config.toml
num_hidden_layers = 12
hidden_size = 256
n_experts = 40
experts_per_token = 2
d_expert = 128
d_shared_expert = 0
hidden_act = "squared_relu"
moe_layers = [0, 1, 2, 3, 4, 5, 6, 7, 8, 9, 10, 11]
router_score = "softmax"
normalize_top_k = false
routed_scale = 7.1
balance_loss = 0.00666
balance_bias = false
init_std_router = 0.00629
lr_router = 0.000325
vocab_size = 32000
norm = "rmsnorm"
norm_eps = 1e-07
tie_word_embeddings = "early"
optimizer = "adamw"
learning_rate = 0.00149
beta1 = 0.95
beta2 = 0.99
batch_tokens = [32768, 65536, 98304]
max_seq_len = 1024
train_tokens = 272100000
max_steps = 4227
dataset = "wikipedia_en"
Below are experts of layer 2 (counted from 0) of a mixture-of-experts language model. Rows are named router (the router's row for the expert), down (a neuron's output weights, with its number) and show model dimensions 0-255. Each number is 500 + 25 x the weight over its row's rms, rounded and kept within 0 to 999. Numbers have three digits each.
After each expert's rows: a language model's description of what the expert responds to; "comes before" lists some tokens at least twice as common just after its tokens as in all text. This comes from a sample of Wikipedia text that the model never trained on. Tokens count by the router's weight.

# expert 18
router:476519548541461494516539509518491500507491496509507522474520528511505465471515485536515476501494434518540516517493456504493480442502481501498530528494544473518496539489491506500446510541475499505516460501482519496496521513530483457521530493484475512499507524518511506499508467515496472462502512511519537527475510479478537523477540515478507532471539522501514468501506521487495520542509457478528547487539501467517481530516512553486499503502491527528514498518507495492564495495476471504480478515518496512454511521474464460487532532525462460544544477514483515486516514512518527548529513488471519516512513493510513510541507496545517535513556485537547524477467477543454533503482456499447494520464460475518466496471496515519491514529474475493523531515546499494471514528521480
down0:507512496487535469484502509479502460482546516518467529504527476486475502464488470497488507497514452488519569488522466505505483519509477538471508516524530490475490510501519462473494498531476491500465513474482531508493554443511537507501504528547526545485553512504518526553518535502489519472487542498492514461552449469484480526484515498493510496516560481483447500479451537494480528507494497485485509515495498520463488495460479488509490505505522495538501488470469474486509467481511483505517484499500512489517515476471531518494519510485513474503519483519465491537507462501541464463515494497519515535546493512526484515488518525531516515550566500498494524511477448471477457479481474434490510499492500501520484477481527496506520511500471504546489449484426527458484470509503531
down1:505472532480500516491477475476472529432515535529484479442542469510510497494511535529493524504525464551487462463484508508499524493486487539514495476534496486473505455503480520518497504510432546465500502509526491494513510546469485471463496458473518456495494499486470469454523509521526493508498490485468467516480461503532516505516509473520515552481542472473508489548516492523490519506485499491516477461521501509527484478528468513437504511492524467506512505470514481499551474502512530479503518511466464463505474519519481524505473539475517501499558516511508482481540498478529430541513499535502476488474491497474497495512521459518505500474486466508513521538471513461541506479469488483525499471479504485539475512492470501491511515526469521492524470464496551463541483480508461
down2:502471506484557533455476502479483472486563469500488495527499513520446550441477501466463490471477490451501488566488527520512434534522493502487502526516501517497461491511472465509534551524531473498472481474514461517506502507488533512496558523521560483523465473528505471505472488520488488479478531563445478451552506514490509476515486483510548529497538488523494470476469518485504489471487524468467522506471469537478535468505494485505503498459501520479465489518484495494529508513515518489471478482544432504508491477487499533523508455489507540510479511514467497494473448471483502484540511537485504513522491520508489492495477512492497540488482532520474460484519505481484485468505531511511518489483509529502533474503499511468506517506479496511521495506500489502516493487478519
What it handles: Year numbers and their split halves after in, from or between, like 1616, 1498, 2018, plus century and During.
comes before: ",", ".", "th", ")", "–19", " he"

# expert 33
router:471482514507519510449516490514492471489496488511502476546494488472488520473483494501496513540468506486491470472515473501526497482519530479504471516501538494532511485469519463481530460491446456521496473458518470507480531506498491498552498502542492554516513494482494493488484548506480490525474505510538557547522519506522527481538525532448480478565511510509514527545488527509505497514484472497513459523523463462492464480491511532515475468511528526524514534472481552527506460498492470502458487470522496500502493538532521459551509502489505521481540444495476470513480504495479537490524467487501491513501521492475529506534504492514523528514463483507526490530496464506544540530526466498503472529476532525514468468472493455502456521492528490506476511512484489537462521442470504
down0:467512483504465493536529479476508537543452499473564480530492443523533516515491497466480514490511529490513466496488479524486524515481514492484477470508478485495504504487508526467520513517517522499514516512470455457481460542518561498504464496464508483464516499525522508475526510521505499493515474495481495499478525496500536502482505531505509495492488548537490497501496530495511509449527435460517511504507481536510505532530489505482511517507468473482506510475522522487507469502447487499467462497519499492513496494509547539502515507487532484497508486522535499461507455468546530496516531521499500535505500515533479551488515482512545439528421463510468497411527527513477477484508476502510497501488505511525510538502501521507474496537495533512533485487514480542515505512461431
down1:488493463483517434482467451494514471499562492461479526521500508512484503483509490518543527536509450490511525534483508459486533526512509487493501516494504515516535523534496491518455488488505485528468474550454541525473482457461520504562478478523504461462468498489458510522504500504504507499492501500530541535462484539501520521483501469492517510483557506490527500514536529494499479503461515551554525480504443541464529500500500536530510537521488500522493467474527478528522526508499522505504492480551483517538488545520487504509478491491489500508480495492498496494541509513488482465475489503505477498472518481504507447466488525503465519533518500494562464479475529490481511495529493516468527507540456493490500478495507517471477529495460496459486521458448491521504517504481460
down2:476538540499457458540511482523496561490485479495487492497497516514516505507509515500499509507491486479468479516475487506496503484498483491494504510523460516485482530494489504528481496461485483492510487492515498489524494561526516506497491510507523523505474517538485491503519471515530515511549505458510487494497486500497499481495509529492531498488620532516522477471502489482579507482493464510544494481549490481576514481489489469485492525511487515504499498467522467504459524506487519433453515496465542488486459480509450498472516535473540521519486494476481498486484549513516529504507471521510524486480500485523504472469493491513517485509525501509519514544505517506543497535501496490478482485517545529501510481526511466466486509540507504414474522493528518495497556561545519
What it handles: Line breaks after sentence-final periods or table rows, and closing == or === of section headings.
comes before: "\n", "|", "-", "==", "The", "==="

# expert 12
router:541492567504441519495446572483484522509522470535523517470502450422515491519509518486467480486488515482480534492549492514509512505497534500497543513488517522486488488520531459476468471461512530477545517496507506513518505511483470507487528466476480510474521472508506520464497494481489456454492460533489476480508482508505534496527544508516501522519516543482503494500490509450526526534512522497507487490499522513487487516455562518517473484501535513476509499464471549504523483495484484461549508525537508496512475485537433512530510531488538502500531500517514522531502526524485493508537533476502532502504507455499511463473495516538473516449504504486483511472525456532500497515480468475512499480468499523493499504510483479534507499544491473523476520534478520470518505527538509
down8:475510488521505475494505505525432510505465535526488506533472470519504500496471507499520525505455507515489539510542529504526511501488512534500474515488516475495519496498467514477490462512514563511491475469474502489513486522428507503503508471537536526537483504479503460538476482500455512455497506486480521531543466491523501503463518476468500495511537486517513499498482544519501490493523504509507457491495544557487503501495512519509533482526518484464511520493519504421542552455515514490500475500501453467504478484473480445517504440491477522500504480509517549463477494481475446515482498458511488544539530473496498521501515543531494531482509529486481466452512491504467508473493503502528479527531490496484507520498521519441535485543506527490509515503497494517480470514561477
down9:460518489479516518496488480424468505490490515541528517525566521450527495492515466498532488480487514456472502509499481464464477493499473489500449499498535473489470516502534554503480535538507493478519534501492483465467504483507483487508506549475471552513489487473480517529498467489468496529499504451457462496473476518510507475506511481458517496511504507514464484501475525510527503461490522491498503448540481505498489495529477492471519463512502516530482511509508453531486475512497465510457501482502562475505528499470479499472539486455505493513508494457481461514518533509510460503469516492512507524491465500484501492484521482495466505529441489558493513487456530521515483494499550508451449512515502476493522491547466485491457523500555522473498508501500450477503502496530512
down10:518434537536545518495540497496506471498495496530491457500526468548516527471465480535503500561505448484467521484485493478504507488482495516516527514512470545508500484515506494527472519496476528535520554499467482503488503557522479504533571529465487501498469497511502497518489468447500545491473499528511495456517479474508519518478513458526549481508534524506493492516548490510517491478458484501532453511541485503503492507476487447488519468491499529496500493521483458516482545476503491482519481510479471477473527486540488493483508510478478515519494514488486508504510469475463480536558513500534490489498502506450527501509487499562538507469522519490527461527482443496509493500510524507453478522571490485468502520525511475487531525512509531508514472490489513520516468520524502
What it handles: Verbs of causing, making and doing, often after can, to or and, such as result, cause, make, take, provide, led.
comes before: " the", " to", " a", " in", " that", "ing"

# expert 23
router:582476614560465529497505587467454517504499524502510458460531499444510511510493522526488470466556518461490503487544510513481505496493502496477530499467497526460501469489545496490468491485492514521483523483493537509499465461493471493501479525454455497467486517520449472491491519496514495485496491493459486532513497486546541448521505511506488524508567496532520499489468526469507507504497510500520504495499515517520490506480477526515513519499523507524524515475488520494519478502477501508501475484498540492468479504528492486520519529495519500506535484485506519473513482515495512503472482516518501480490526519510509470494510478514502499462545500473478498457475483492501488502519467463526510505452462503480512552499507484496494514557483548513551480532505514506501490514494467
down10:468465560510481534476496454472462564544453495490533487490514472475532510512474523497469506516483475499490526458528475533458476503513534482438486513485523511522508481496520488473462486490504473468496499477460470541474498484511533531503502466513514515489514514500511505471461488500490518504498493502505507523473519484512501524495482535498446515475544547498549483506518465478503480512509474541481451540498524507551478488507554495526532487486501511491518525539490455463495518515493502527529502490495493517483482447516483488518542497508546486519511494525512501557513507501503531500522505506479506496505502482557527486513509496525547513512520507534517507469512513484505460510524481444466492553462508488530501508483489530505527513538510458422496529482511522492495463502491453
down11:490450500522516483467508492485508519501500481458510487485471492479533506501460462485500515498551503515513485504505501519539510518502495537541514527515526496507514513520404536512491497532509474525484539493475481515474510485524476481499462485502501514520492515510481501489497478525498463491501473474505484466554482496524512493502457488489517506508545524487486482469535477486495520510502534493474499489492557526457521493507535525489506506534517462475494493508490457465482565478534480469448544520522513508450468454469573563532487429488498499524525519494446503533477509470493490484508498490480497517456478477509487537500548474493483491513495472454489503497443500469524482480512506490503486505514510481497474488493534512488517541479498471446492496515521498538539480467527483
down12:511540484507518539495518488536538487500467489443501505502471489540487537470496505510512489484518523514451490520542516503553497520508486452498505450488507479520490516509476517525468519511529452471494507496466511533514490497553511510486499505539531470474498518519536506530476471487478538448536481516496523464475485465498520538480528472519557495492528489526513505461480468454543488504511535496520479494502504498562508523519470490485525468496522534452535523537469476493473487466489541529522487517487488491542532464493528486452482469493541513492468538498553519535480515487444544491508514489486461503475494465492499487486509508510508481457439498507492483459516463535505498486519497505457502480480485520515478517540480525456504489523504500482505509543515516490492489512527478
What it handles: Name pieces in lists and tables, especially Van, Mont, Martin, Wright, McK, RCA, plus final pieces such as plural -s.
comes before: " |", ";", "\"", "ucci", " –", "+"

# expert 36
router:478535535550453513427485481504469463488525509474491518501453485525482551458506507546473488523487496505475482477539541498475499491478528479478464511504530514475527500529508542481485490528474530527528505507474546480495477509511534499493547540510503480521502456505504505552475535486451494470495483460524498501485485547492473520516495529464519459463547472470499451517516464547489462502535493565529513543482483492498481518484495501485464491517545486479501532487507508523468472476506501463517508470536504515505499493523505471478536502516465483494469469511465515521516487509486486491475518512479484516545501510491516539504470511500518529510547524478478478500514483490524485489528495551512484480486474450536508487527491522529479529521466523474516479507484472452487511476496487
down0:458516494498508540530445486491448507488501502501505551533513500487510522510479502501503490510543498546513500466490520498493545478463562484482503478479460483487482536512481492492470524500485530491472475482494488469516520493505498520529509510527533523520499516518480517495502459500521491495489487499501489509505466494541498494496505420503491552513510494492499521482485525473457447503517495513555557487508533549502486522456527471531524489520533461503529495501507493498477484510499462481512542486483465496474480534503492545530512503472533476454499459477459497490481502478528534501501524521472468443514485518483518526498525463548456501537534469486483491500466492555519506489531522477541498490525523506500443451518487465487523441511465489492517496462464468493520481489519483
down1:502517529532529498526475508508488478478502480513519484518486509514499489472508523506475521514483507511540497515512530530515486501497472484541533513560530529501544496523467491501485476483518466526505545498552467548472519486533443482470489518513499479518489487479505455489454489462494532479481525501499503453448495518507471463492485486494536498520505507503515481545507517517512490493478477460512476480474479492447485512505457480493495542462458477527477527511530506535478478500535536518525530517533475535535462483496508545496447480538513525506512501469485487488459504508544481457509545503473466532486458529497472539481486534498511522480532506496540503486504486482445489549483527455531478513449480523459513489526518504494519493494460540466479506504548486495536497507521518
down2:503499502491460497488520528515510507481490547522512502510466487468547546494528479484464497470551520534514478531504498499524508551498490503481504493535473464520496489483559450443495471492491542464478507478511510490501483516495496468470522514494535484447526513480474551445478492514513489478498490537528490489520517467527472504463543510522503504542584508510485516507492508519514493472480490491503529513514527443517467506500550505503501497472534495501523448499518499503507479446483526518525565477531508510492552492538459530480526523526564509494507462509452489505513468517513498513538487486488495497494502512502498508492483480479543487504487465488505479557479479500519496487516458494484503497508507509490510512495511515497476512499513498429499460482429537507531487502475514
What it handles: Nouns and suffixes naming people's roles or relations, such as son, member, Minister, politician, father, and -ist, -er endings.
comes before: "s", " of", ",", ".", " and", "'"

# expert 15
router:484493430519524476491532476496514455499471540502515493506459509515490537458508453529535503481516445515474522495481473441497500475491505451513484512489485512509483522458432513508521493485471482491489531544527510481503535542504470484535499483469544479488477515490440481521537533546537497538525513518473533522501498525493468528506516496469507503521469534504461497492526462480548495489485499510489475509525505493442498489507522476487509515480497478505504458534493480492521514514487474498524502478487486466471496533460510527505532494496510513549461490537479502480514504480516476509480486467535512473461514445494488504497482469469470529520510432500515521527487516532451510508454517527494508492498494499504501481493506472519510513492480438553558502500498498486483526533542506
down0:482496455472481496572543468517518529480498496480509499478561544506518474513517500479508550512539504485515521495473518513498478510466494497470492449526495487541447501505481496507501480478466495469470506480499498476492522501509478509494446496495504479470478532505449471457521488509446532500477488505517472520469493478529474484519512519493411510464455520467506460506567499487505482477498509502530509475525474475492525485478482495508478496487496520506512528491486512463501494528531535516502516471539489519496510513483510505534545504501493523530526488464525473456490486455532471509444484472496543506488525494442493511473494511507461506491480541509498491494514480407474521500511484496513498455505488528467482526527494503514464538503490462472476517513503475536508480527494516
down1:468508517541537402497518522492484513501534494530496512521508466527490479449484487489494482489496479491517510476500516515498503493452489533497518494500524481479464475526549515512474472506514511494475471492454440502471487535506504489505489511489513512493500482521527507519501501465504501506495522509523519508511532458501537472491527499515480464486542517494519528505528574462475476492538457515475512464490494475510513491499519507476498497534453509515504505479527458486514491505540505466530494499500529423504516510482536491509503498502517506501497486468465521528508485541561549506558482481526469509511500517526510555504494517485558521507457491484535516523497512522476557488477502462452516523476483483532489504495519481494528567542525526488518540519538509487487512525534498
down2:488548552531482501490521481490504517483549569476517468507458517554490502497510529493493480502457549529437528473484526504506467477526490495485503497506499512522559503497479525503502523452531516500492513516474477528513487490494466509485486488509490493510484470493475505562506527508508508496472492447522502488545489527485512511540547500473539494498529477499552461527531516537509476470500511492500532519516535490531518508498490468490525470484470528459518495473518478510514524495525510503492569476536506546522472475475499463497514503494469504509515531483469481472533522496526449471532519477519484525510458485514473510531467522489491535545493545496568474469468467519512497492494504527501526502543514501502472492518520500477499466546512519493489554492529476475491475497485501
What it handles: Units and punctuation in infoboxes and tables: km, mi, ft, sq after numbers, "(" before age, column pipes, commas in locations, Thai script.
comes before: ")", "\n", "-", "age", "aged", " mi"

# expert 24
router:527535507540519493454473513505485484517515525495502464521480478558486491471489459503485511507480512511482514510464494517466502457479481479516513490495491507522488490510475511478516556526437508500488517523506522477508513523478529565472453486486503499473516528499485532500446535564482507445472527531499515520533464494536484517536480502480542476467511458492516469508515474540484520470481541495535464497512506527481496464476470469506505521463479491475453508515514502514495474547485503516503461494507510516521511526453526531483476478460513488459457536505492492490521515513542511480456526519498470483542500540530488544519493534473511486488457526517520517526473468465512488552474510462495467494482511464455496502522504486446505520493489510520508478508518500471474487460497484
down0:503511487495470544463487467519474493511500494477487504554492483486522484514493509546485507489526520473538500553569488464496500491457492492515504542500551461544500531528494500453468504531564509490520475485430525502510511461542486506515529526535499518515505479514508498498449516509529499465467531447496473485509533536504470537501503475517464499531503542486521559485532514473511485487512501473514516523511515481535479504522487484523574504494501501483520489498518556514507513535501505530519502474505494511498490531487502514479525465496487436465464552480501499502485510512535446479532462469480520534507517501524568479506472504496494525490496477499481492436498474503499543496525500530468519466502499494505517472520478520500477499488510488472502522498469507508467484525496517
down1:509473476527508491503494470511493492549500459507530463473543492502494481498490484470519517524525511511482514492481532523474506540491505511523510491555506496518515485487468504463536511521529506538491544490540504554529497497506465507476461542533484509506463508523529471494483538467486485513515523508520537497505521483525498514464522515452481503466507502463519497486479534495538550506506509534448506476462482503463459487504513506473498515477486476520487531464466556517481548508463513474463511509525494496475470450511514533485465550470476486524500504518489513484496512539502520459522489535479512510506478496536499541447541490489452525471493548512492537454477457490527525507518481522494465536504474510454498519506487527500519457537506520493514534487487485479476471433515527
down2:495522517510483563498538508543512488503512528478496496529499476485512460519467499459517510515501572521516496471521517493480548546535506498508510524463456495440475491479527499498458489507555519508498449525440493510518470462490521473501532466477481538490505490492503422474510519495485480561512476480446477518515529519467495506543539510521478491529499515517491528491500497532499499485492505500478489523484497539493508504545522489479515487529546521518519495478490425483499547514503521513479482474490511483545506494490503475471537495521481533511484505521514517474504503502484497479515524482476524502507523449504504472489492451488480522490502467494472535454478536473480497475529492510467552525534518495497489484472522511500500487420490474506463538511500496518508526498515518
What it handles: Nouns for institutions, activities or roles after a or the, such as team, club, football, company, player, sports, racing.
comes before: ".", ",", " in", " of", " and", " was"

# expert 26
router:486536434472549569482538491525500465471474531525479509505453518537468501497463495492486487476481455499508476494496514469497530506489533519510515507478525495535477486476487493468510517453482534487495515540555546486526512531536497560505495526523504458513518506485480554466521518520534464522491530511500481475497507499506454526505471461519512509488451519477503471502477480513512517529468509481479484467498513493495538445473505457475500493465481501463500482514505487521493474510524524516461488547472514484516524479509490534485522465497517562472526478523493524468549512523530479477524528467502497506527526489457514512499501563500464517526510522525472517513478537483487515492522527537498516534552495465506501507500478525493513480509513513551529526498489527486478489488510480
down0:539496513487471514483524532484505476440488499462499493482534489521509532493477484523520498503521488483536540514507474467499460478472529473522496499527521469525488478482494468500512448542462499477515453469440504516474546483494527503490521491473488510487521478497452490521530549526471486536501511536492493494480502525507505521501544526496505506532562486526480470458500481479485488518520540500527487523502491482492506514513552538528473489505518481511487505503460511492493496538503504539510488500491479529484540502490489505465551518499541464468501479539513483482556498526497498510503531473460543496519510488508449510505527543520484513517483496507507510528470484511514492552485475495529501503526503486469470505476508522501469560496468456440472500548471486515514534444546446
down1:524518525510553428510468526520474512465541485511474449489482484530485518463480480506561520512496499472485515481528494538497495470503491543448473533505538527484490504502541508462508466470467442517487517495504493512486463491464524537477510510506487462438496498472501464532514528514472487534491507465521512537510493513499498503510465487536486527489529500507487480500492477464534497494511503479484487518501488527467528495478541490478500474488438446504501499481510474523524491527511521489529493516488506519509488517502506513476463508518460498501502475492500496445531528526463483479475487484526481488505498501534525482516489501473537478474548498510468465532515446471468535555515483489543560494502499491533510494515506519494470504509448530501499465518460482468498491529461450
down2:465466499478480462507504476505507553529519471464528494530479534508494518495513504530532527501510505515472487491523503499539495453465471480473473504506479557544544502495459475507473487490507481488496520529498475528522465553495517470499496527466486514461494537475492511529486512529494495537538528516486508517516501496487455555471504472537484501497516476503529460524514475516537540499482487443533490503493498494516504475512467460502510508436463497458462528526500466465524490486475524511460451475523451503501498494473570488480470491494487524481521494482475502459463499484449479477478490504480514493497511545504465506503427477459481476498493482472538547498488504517492474483513509499526550521489512491495498501505502483500505491522529457518497480505539460532518483505462464
What it handles: Field nouns before a colon in infoboxes and lists, like name, town, zone, Genus, Total, plus role or case in prose.
comes before: ":", " of", " in", " (", " for", " by"

# expert 4
router:480527509503548486446511478491544427452493476488473529484464483493471503522501477474492506470531514529531506532487441488487493471527523470533507535486495495477469478551472518485477500523548475501516488478515488524517500498527531477482540443460508507530495483512514542537528504522527470518503511475464451460559501524498476541499498481507489488513484488490489461458459478506463487502535461459530498524518512492503547476493499522480517471481468486464493523534513523474524504502500478487527494533506476504493490521464510479475523481471488500497509488534502486511483529480518473501529504513492514511440496519525518495532537542481519519517497526547517498494447547535530543506502523477515508518505489476501477500471495479449525506461523472480472546480452519499503504521517513
down0:467502474508493499519538495442484485524471495510522472532509477472515512531477528493473518480500478561525532505485494485515493528481526497514470488480510482463510514533510495523578531493535488510503502514519532481521498609545495528496481499461492512498497508586499483489451502491494517512546510515496473465533451513521549507514526514500527499493461514504463536478512515498520496462477514511483494504498501509494540496487485499507499512519471511494479484481509523503510522480490523509528558527473525459498507483490513494522491506479520460538485588467492498522455449512492515507498483497466502563535467494486481484479496520492518513517497500466490511531519499513510496508537512490495533482520488476525546509530496473486516543514476513493549543514511522467477471466500474
down1:485481441478514511446447455466478532542483480547514506510478486445489494491466472522490509506533515486461534499522488489470558512503469504523468470506491506506490480465504472468485498510483490498503489469491543509479477496517542481547499555491503468509518518489495503445482522551492476480468549527503531506530495499463546483522527509499526514531489501488474524455477490550486469511512493503452490564518526487508499479498503484519500499498494514480514571475492514510507507480511504505510514470516463538558489458479492461497489516514518500544488574456542490514509462495508512535476497473512494465468524521535463495524519526476502498490517480503516481500487506545491468491476511516453520510508526509499521479534513540495489473524476503484514462484474483524507522473509519
down2:507515514467512508461515497523535471485523556506539484512514523497468469463510496532505549512444521453475525553470526578517488475472507502495497470460515506558508482465498512510506474501529483502520518538506501501500485501489522525502491512470497497493549424549513527510477527504503473474472509507520552536513505449463486525515481498485496486512479513458522481502513499464529503461502527497538511496551520561443494491483501504502516476493511524495505479484534532523525485512507494514510470502500520475474515484513455479518484515477549503507520467522508496512480456531490530511496520483530453507493520531508450493490465526515551526493504515534527515480524542485498499521471473446513525526486489524521520508526460444486503512498520485490477483515486512504497469468488472
What it handles: Nouns of time or extent after the, this or same, as in for some time, end of the season, first week, age.
comes before: ",", ".", " of", " and", " he", " in"

# expert 35
router:491504542485471523475496499499513523514539517490499466504485479511515479479521499528487448555514466489528492480534484493513484498499535527474487531522511547463518551518502482488474448516507489493475542537499512522478485520498537493466541478477509532495538480480504471508515500520486514493558500442474519518469487484530515493502518507528484476500551479499530482514506520484485515523503517510513510505482513515518463460522523536514516524530446520510532505462517514493501512478486492513541516492499510498533483522486470535523516480484484478501510467548532512515541508502518471546519491511529480464486536544526532426517478460481510498451496523467453507509506512519455526478455507456539494499447518468492492529442523447484488478538453495544498497518485491480491500526516472
down0:568525522506457492492533514502554512496444537494532501522534498528536569468514489499516517539548541507508524514512476521512488511509519528499464501485508484528490497475499474451514478522520487480501502509523534504530536502477483448532488510475439506491514479544478468471492531495500546471500489502489512518547481514519441480490488451507488493519486503500522511514452444471511516432491496456473519473535521485522510488459499486519493507488498479519540499509489468498512491531467516553499527475495489474493529477493457473544505515490526531478526504525461502498478496505498533534494509513492544463516530509487479475495467476517481516506462523479489526516504518531518507503492497451494474496480479469481519533467467494483496550522505538523553495499508506527487531510457500
down1:484486485515528504511517517463497468503484458553495494499470502510511463477547461496504497512547484492502471500503474536483480494505456518491521500539514496515475485522494515492502457508502480480465495514491522500517478514510517506508525495483511547513485514477472506506468524490517511486525504487500503510518471507490495552513527505529511455477593519493494486527507487444477491488528519480498516465485522528491474469492484456508508511502461533475524511475486513454482503475550530501573510451478497445481535484482509489527526473517510484503504480463508550539457527510522501524498503501501471538433506466492549510545521492441532504474493495521506513495514439481479514481478555524457499524515554503456489531501516502539512529524507479534489487487476525488471471525537504
down2:478511495476552540455499469477523486519479517501508515469535510513509489487484498502530533494468531487498465506484514514530496485514519475498469524463512524501535501535487528504550499464515518508489477534441500513497521511506494523494482504522509535517502539524441510519481476486519538480472561507490501513508463523522483492469493456485507487478489536511554512497500535523521515501494517507526493533519478527552494492442510448520532470534508483522509476523488493541478535500495518482526504533477478480505506502474488468494538504478511526467538502459499472499464493494465530515539498494491512457526554471486515473545470522519453553475495491538460563498477534516528466467466495515515517514547500509550553533511501465535503512511511538520497520510519461493505511467491507
What it handles: Number-following tokens in statistics: million after money amounts, decimal percentages like .6%, majority, population counts, euros.
comes before: " |", " of", ")", " million", " km", " m"

# expert 20
router:456477424471533459498545489519488457497519449493463559523512457516500517493478488532499524488468492474503458475487522478516494502508508540489503472500523490522549473473461501525465474485508472516478506502511492506497534524505486496537474537534496509473484468492507499525540492482512527482484504496513529541525534520444515494498530516470532509469499520488490529530512482491516495465471517484508475514475494484473469486496549511484471472489523506489506493491466505566502474528515497522491455493466473490490472467534467494495482491491520558480490466469485508483477500542535532524502482496521487518487538474472500481490491519486469458490516499514530488542539536521495468524526518499474499534532498545500478461465512481481479559513495476493487457530476461461481485451493537
down2:495500558507478508478498487444479508509464515492596503488518474519493501449458459517515592482488539487508501486504509482525504491488551502501510486488518464478499465527471520458532504494518499481498474502449478519527464433459505488477495506497470524485529514490495569541486493481465478533536489490489487478499506514511517509499526477523535459544521486462526475484530528505507506501525482488498471505498512490489487498486516493510524490493461473508496520493457540487470495519492538520531502501517514494509511501519510481520512521543450481522516560541458451512517535487519480503496470518483513475536514498507508499496515519505529506526489551490504554495449470507523528502518485505525511490463494476539487485470484503493500460447502516477518500499470500505491501476466457
down3:516521518490457463529527530501530518509513465476474501502529479535515447506501517488496503508543521487446450494481510499521514464468482518509471438500471458496509493464520512521499485478490465485506536490486505489501479501493501497475486516509480503460531510557524525479504494485485505492477505457467513539505541464486519493467490537484484522462616505527464523505475465477505498504477478509502465532460481506510473491508489482526476521501509499505476488464483478494537473523542502506544502500527517469457502535522507522526489493501493516509516470472528505454475514492499499462495493500502497494543494474505461500490488521505519527504513525452486453443490553532523478527470499485508522503472473482497534470503504513488506537504496488426445511494490443512475477473488505
down4:516498540509463516472506509528494464499490514489537465530448460520481490494479494484469486545476529542475463518496485454514504478494513501515484508499498496511455464479493498468539497527532518491519525475500480495501528520461500512537494508510500458540514502493494494499476507483480534459507553513552470491552511469508522467559540511522491492509520519502469520508508481521540510530468497484480472564478510494538469474512535519498516492445485475477509517474560498514528480496515509501522496461521557528502496510498525484490543485503495515527486505475497484513471517481508520526529546486494473525497507558516489558494495483503473544496473463481487474463545525495550553489519456492475525477462503469464513525492509494494470472522480518467530458478504486512509532499472471
What it handles: Line breaks and dash bullets in infobox fields and lists (Born, Occupation, Scientific career), plus heading equals signs and semicolons.
comes before: "-", "\n", "|", "=", " —", " Born"

# expert 17
router:487487482484503452495530509548487511519524517516502494495513491470498453505475493460476519533516513505502525515467487536505502516517494550481515482526493503472509519542533495500484523486532525484501455530463482491500454473478486512501521462475530488516524498478512516490456474527484530500458482471504489513506498503514530499475462536502498493501496460487503534497496502529482478472546498508468524516500496443522477526514506473473472472519480485507531517535516528483463508489498487495505502463467466509490538541469550534455435504493484467531458532471525488541489480505469487505528537475524512519495514503517541467492460540452507468469492483513502455497509545489478526453507492533481540529500526484508497468515498500490457450440541492480486490529458475536518541538469536
down0:486522494560518494463523496507486536522475482517488535463491489501533483504462524465504521459507469532479496504487540443494522508507471471502537446519525557489529548492460475524496472473515536494530525501540550518499510497483505498483439498487515475500514522503512531469484490499529463504509507498507465465475499533523440498523529551468450486519508478496489476503500499470502502497490466514481492494507513475486510503485546542470510466506514494489534515479546531491474489506507522485493488493502529473513476538469468525467494524523483526499514492525514522508544482497582484440489525462486513516472502521490516518526537540498477481555519484488496480470474546455492508464543466480483549488497490546519508497471521495511489457466502488492509504486520503513479504505464500
down1:500470515509478448517460501479543559460508542507483506467474467535487496494510534503521533479478474568520509464462542484498458536531513544457498447511487480515509466471528481523501503526530488467462485485496436474510484439526528500508490478486508484480518505481520501535486509521541441490515469541507519492454498464467486512494472480527512519493527504487510448503503450489526523507490519509486473484484494524510456447474476490478515503450478529463523526475502522482495509477490517511493537509526472516514505521543443453490478486504510484535504508485492510505516524525528502468466512490508458500500538501500490496497462538515472508534493487505472476478531508478483509503518486489458520501517485486540475501470491498478519504549493487481488509509489503525530516540463466
down2:477480464537553449505490466544539485484499452556540509479473527540487498463497473533470459435509447486483477470474471472527484506504512486522518505543472490512516484487520510491497506499490502461486521465505519500530522554494509483492516512497525499527475510524452522518515507499506504496500501534526513480467502466468514504519478529500487502515509510490473455484510497490489445495484494528520521493509498516539542457504474501500531498473456490466556489511516486487510521493519484532491502495452478467507499465531525509460492487506483546555484486501487479499518518515471516541510504528510497505500559496496485537488473485514546520562554518495509460543426525490491496505482522492501533504501514486524510526493492516493551479566499507541525493507495514485486492514521469
What it handles: Words that open a part or list, such as of after members or rank, including, and commas separating listed items.
comes before: " the", " and", " a", " which", " but", " including"